Experts of a small language model: 64 experts in each of 9 layers.
Below are experts of layer 8 (counted from 0) of a mixture-of-experts language model. Rows are named router (the router's row for the expert) and show model dimensions 256-319. Each number is 500 + 50 x the weight over its row's rms, rounded and kept within 0 to 999. Numbers have three digits each.
Before each expert's rows: a language model's description of what the expert responds to. This comes from a sample of Wikipedia text that the model never trained on.

# expert 56
It responds to: Nationality and region adjectives
router:633565539523463558408504451592474535473548467505454590549458426374549491487405482524491491542495490515525431591548450506441497487599436503508371552544527524547519497489601600492446475502475481

# expert 20
It responds to: Table pipe separators
router:466473507510322520521555524596454499527508562493488461599530527601588483430466565469466451479395500421446447551570499496538485442521507442299462486479553492487414482480491487509503466545537493

# expert 0
It responds to: Parentheses and foreign scripts
router:497484530514577375543526467494516521502513505482535468494393506521531534452522493552485524514496413522530495444503470542470463560378379500397475505439505526577462480522520424520527491416504524

# expert 54
It responds to: Periods and name particles
router:543454528440393545476519492557464431467490471544582489480437544455501491548574497475470523519576555504463500499476497485499471444535471528573549479530556561539477503538522508502556497404407535

# expert 2
It responds to: Table cell spaces
router:443515595393438424454497448538498458468548515519430531508437578569520456525547557462530492521525445460472446508515501501521489602472534495579535546541494523610497526571578538490427496493523529

# expert 51
It responds to: Prepositions after verbs
router:462565479586433495665558507468452458476459452414530544476426449482481508454489467449502454594536569505534495526475492473441472550519537500534458466579547545538487391466502504559479462515493550

# expert 39
It responds to: Apostrophes and role nouns
router:479476513493542519427491506571357536407530566557503524384485594654474431410527553543554479459479517490535462542429491520501520504498517443455586444447472489498503428543514510470516493426422490

# expert 47
It responds to: Sentence-start pronouns
router:478541574546522539429506512542559452577569458568546527573493560466567521421443554490528502499420469523492568547448424478552482424510475508474507517505442496499418374422484456563483523459491511

# expert 30
It responds to: List separators and years
router:471471457524488476439529522503440485516521435521475506370513569341428471544547506462558504536555544459467547498510457491521482539483462546432410536479476457483495528503439492503445539423455496

# expert 26
It responds to: Auxiliaries and negation
router:518496463458481527453473467456502470516563478495570484555531567509575492394476568575428449536426586507479549521462619481588450452434479448496522560434546386467460523440493543507467475585552508

# expert 17
It responds to: Table cell entries
router:541454452421486544488445545560506589513475443488464559480605463444522372468454512506446407520523515457503497512500590433485415417427458500537527501545549493335544498421552609612449529512523428

# expert 52
It responds to: Pieces after hyphen, infobox labels
router:445476438557496513366518417474513468519481491576533537479497471488450387563468450560491446513541549413486511445465468531488451567626583477505548553594562571556520539516459503474561578585512466

# expert 48
It responds to: Word-middle pieces
router:439579507520543460643554552439513492441554561416533510485391533488488516484578556502416459525471498556528482438510578540535447495521505504498524415457371568499490514516395421517507542596376437

# expert 44
It responds to: Proper-name modifiers
router:540473466539467540499503505494451545521433481473483508502452458549514591455518465532501526425426529571534389519573535511500506448582524591402521529381498370589516516509502552465531434576466530

# expert 8
It responds to: Foreign name fragments
router:406511523411556538531579527492435485464498449482529447462524490490528559472642567568567436532489443566507457450501458453487576489402492505558476435491474549513378456500425578470435457440461474

# expert 43
It responds to: Family and life events
router:396458487473561508472472490523519517472489448532452456431488533422556573585560478424545532421528470485603587548496610496491480467441567556519478526481534547509552563533413443513438442479591491

# expert 49
It responds to: Quantities and large numbers
router:468490535460450472450395539539508568601568567489410492418517407432552512470474499394463601466464452567509443481447516497484487520520416551487480541565499539581484509440415577448526486562478537

# expert 35
It responds to: Mid-word verb stems
router:491459564659421472490492545370498593439467456447506507395452546525485435448476419448514502431513496433496469520400425470555460406442498509509592508487596530525514492518487577450578546436569585

# expert 23
It responds to: Topic nouns
router:441551522562528500465536454536490468405496436475645419465356580461508494393522496526559493514465517446424508526448519523529513512472480370582444585462440570512454492462475443485434496564453453

# expert 63
It responds to: Sentence-final periods
router:552547541468468525473528539497498491448564598499652465533462545476429557460592525457570519531504464514532473503603509561471555486514525517482472550522518514529510563530566498531492464517481531

# expert 62
It responds to: Years and closing marks
router:522498482522480486436550535523475462514568488506491547395584597455473470515460534520543557480490489489460628467556433485462474560452505580383397497481490529522538480503515520532406535494483437

# expert 19
It responds to: Biography lead phrasing
router:410487516475607544541451551521486566411436472537539551516522399463529537545494559483466480397437523499491539516442543522495555532565532499437592485492538544572642567551453501438573511446533500

# expert 55
It responds to: Capital-letter codes
router:554547424501455382412474455533647433542522469513496469414453467443353584502564460589475545554406502526502459499518517588517541508503480551508431493544453479471497472460495558509537593449424466

# expert 42
It responds to: List and table markup
router:469537507465527562541526515457482473545425384490533462480437477623486557514542589499531558479429514559461541468434424425540523523501468554547515470552384535491531437529506567499527516460493542

# expert 21
It responds to: Line and heading ends
router:460472572480406528520506524497566454527510538451578438390538480492588534440506460465518494536501535467506451546521480514484468508422511468603426527470577484539443553455560576555542440537504523

# expert 41
It responds to: Line breaks after items
router:467496525521439585549548520488517483555588515446573504568488552496615502420506560558541461524394567524452509548422508450484525428425558487535476498469537531496466464491409523448513453505527442

# expert 9
It responds to: Sentence-opening words
router:595402488471479487546479491516611494543487560477504535520576509583520529537457413499475538435510559420546468427555501560546446533491463494542603447518506466538471574516525507415523466543513483

# expert 4
It responds to: Narrative main verbs
router:564451568501455524476529480461486465582446465421482567418553464413488434543489470473595463445558470520442454456436445440418573447465456522523517531469429447544492562451440549401583537474574472

# expert 57
It responds to: Predicate and quantity words
router:521562549483578506530544593446496464565408553456540498519525573493573541410524547521499591561459577476504568481490537533546505439471580539563446461580467536476494513467522387435474473466505474

# expert 40
It responds to: Table pipe separators
router:441552522564477481409486402603528503496493492475446406551554450650500501469530560494515407414520460423474471575449427393556534440495492519458482486500541441539431448494491497495485572535477559

# expert 46
It responds to: Quantifiers and determiners
router:468595534511477468429467495557490522477560506505403487526542587514488519535488477473460450540437433521457401516537421528482446617556457572417526529570455474516465506529526470481400479552504577

# expert 7
It responds to: Sports team and place names
router:625522436498467503452557518559521574504469537576554470451539518489625502507603521529466500470480517518543531513534563543396466403445476536617493501477502476442531437498534553525559485478524519

# expert 28
It responds to: Plural and abstract nouns
router:434496478462489588586601504516535463563523519440552525521505554502523492391509481532544510530457552497425566533448498499540479472503569470533494544486582533475438459472470502566535403500512455

# expert 38
It responds to: Institution head nouns
router:475548479391467546491545508415543438487452465500568480605441453533504547414559577531583506462510511533467472575544409438436487505432532450476523431552544534505461483433467469568433488451520479

# expert 27
It responds to: Concrete physical nouns
router:455538510554492472511500468462514551585563431437629455515400462433649424501405578457499468479398479502482512578493561413536522508395511485536459412438551523502512510425495451452535542503536470

# expert 11
It responds to: Name and taxon starts
router:612467471449510501486473514563461455456516500528524477493551600512498604537388440414539538468436508556508571482493520409582509530475471539536505530590525505531556484485502400620516551428580476

# expert 61
It responds to: Month names in dates
router:541480455468461533491525466503446504487502547601577539575436558464432491527545466441480420500532561513488504547526501428412559550470468543532488497461508568516529568558573516418499504482559451

# expert 33
It responds to: Commas and clause links
router:477431505564617441597498507586537471464424482439547537633480427512509485481593468453458494550473449481452465503441483497512510503491500503547515517491546513510511513476430487451497528459481489

# expert 13
It responds to: Table cell contents
router:439481505476566637483450595496535538451590515564559497501442511444564338544481455457490540533570534557541542449477549491467547483478615476575576378462577438494477474425540440598470527521454480

# expert 37
It responds to: Vowel word-piece endings
router:534482535572595506491484561486559471476572490482453467488571445501397548539530562460469490498549536487439521532479586506444450487547484416449398499464441361550562525529449492558495492509574514

# expert 36
It responds to: Openers before values
router:562503502455508557578515451461512472401428393559476478484493480556477520575417559500513500533568414514561528551509474563483506462541490517420474570501423520480505471512589417459548430495440504

# expert 10
It responds to: Hyphens, brackets, quotes
router:475501548443634480658455452493488548449516513512442499491464502460532552445439467507489615565583515484550594530582515538515456416447523452306433552431498548414484504496486408432503404533462504

# expert 59
It responds to: Blank lines before headings
router:484499505515437582539542524497519494551592518454577515563485550490620504412511551560524463525404570531460510544415486465487518428433556492518484494465548519491484479493410516453504476504521447

# expert 5
It responds to: Joining function words
router:557519464470513525477497479491532556520557612615516491562563514510586494525452591605534481426461550483408488490534566553482490470479512477496523502472483472468520477487535584486517489471465428

# expert 31
It responds to: Preposition on
router:461490539594441473625519545565550502537514588507478495474516438498557526435508553490402469554477547504520456512492377478613481491513542441558452507482533571552476527413576560521537487507435493

# expert 58
It responds to: List-entry separators
router:538498526572534374452423515529415477459498420527575510490517483539527566455580485523456515468554481482500528495449535501439529538586493538469485425527464474447530472473556456469422515498542484

# expert 29
It responds to: Suffix ing and modals
router:449498570455501518521493420508475511503504479618478440468510518566526512531463575493582551450501472522465523515498548546506588536374395477474451553493489525513487496561555452534524485543426464

# expert 25
It responds to: Indefinite articles and modifiers
router:502510501490457548573486404521484460586537571505501472570391480413474502618588385465478560511474510498645472570520522474495451472470504522475507469509400526437446562460500509563493511398420498

# expert 45
It responds to: Titles of works
router:408505453510510520469583449497505481578454498553535559522401557493534470493535439405505474499562567518419548573508582596545483490497524478549497518501492519501536408502494516619482493577544575

# expert 3
It responds to: Place and nation names
router:508507574483495496430574514462397415609649495465562512458415511490610491471535576472450560455441494502438427496430598501402550412452491450570462483464607513361437432495503454389484449582510489

# expert 6
It responds to: Name endings
router:382532461439486497528608490477497492536530432466597494438500525562514510458485586470441488529452501549471518513406567503429499418448579490609458459527522488583452430503420503446488435559500428

# expert 60
It responds to: Determiners
router:436502487494491432596559547454556364513554519476682411520472555520534504527549538480604563520529614468494485479491505549517534440403549484549480463460531451459475556479370535466514538491545493

# expert 53
It responds to: List joining words
router:546401475394514482464470585374453556564463535503512510610481478404548516589438533576522501395467493513505542459589503548420560430609475521516563489551562472439441489476428570528476532547542444

# expert 16
It responds to: Name-initial word pieces
router:529456454531519542568536595557345529453487541458514482472459461474493612459523544562461521523590466519454465452536366441517382530560491465577464523444511472423489592541501463471552500468450501

# expert 24
It responds to: Infobox field labels
router:529408503536589558395438495444474438566566509565580524478488405486427442487459430506502435508588506486505457458507550555520496524561520485549518410507494499475547543459465519513528501528532474

# expert 34
It responds to: Ordinals after "the"
router:508456464570408464527524542545545523572429550501446520388515519569433501452520453542516503428622471502436552558511572494463518571525530552500496472456599469490491429466579462548465552480469497

# expert 18
It responds to: Linking prepositions
router:537491425442474536411556530457512524521537502476514477475493498687408465519504522585521537492495431495515492490533500527501436429501532521515521483476470531508514548469452580518483454432543479

# expert 50
It responds to: Word-final pieces
router:559548508460531549445531566467493477441497535493398452505591526486457477483501523467578451555441536497497492545490495487560560516535529548446485515453408522507509429504450505528491448482503573

# expert 1
It responds to: Table cell separators
router:473457509458424532550557522554471479512448547513452481580511488552517525404449570497493481526443452439461435515571463485600446518551508375333482535494536532550482497580527454508544473487522463

# expert 15
It responds to: Proper-name first pieces
router:445564474455538477545458518434447569552513566495510532642527429463502477443500431532412534535542435500485523517461513439493500450428570438441533511521459389422527567431515552542560497494509577

# expert 32
It responds to: Determiners the/his
router:415508425473517409558509567451519402478482509488647429415521524536540525522494587504597594537598574468480522452472476561542522478389554500579485451487545461470518542512413536471501546525607468

# expert 14
It responds to: Units and counts
router:584488540528515477501470440581540468457424532530517518492566512458423475468508508548480517484470534551596461404510489558426467479577513439616459449535516457504476498474447457479460448537453445

# expert 22
It responds to: Copulas and clause commas
router:531504458506618459508485466507546445564465483481550439634554544578573498430532485503421463557426576460475470555408580534574494450464493458653543538431534471472489533473417488547486434512506493

# expert 12
It responds to: Numbers and counts
router:472576567527436536468453519464491510547489481448458455597529505520448505597496522524456505524530406482451481548497541550539555444534530471429579436530490463440458458474479492513503440501521447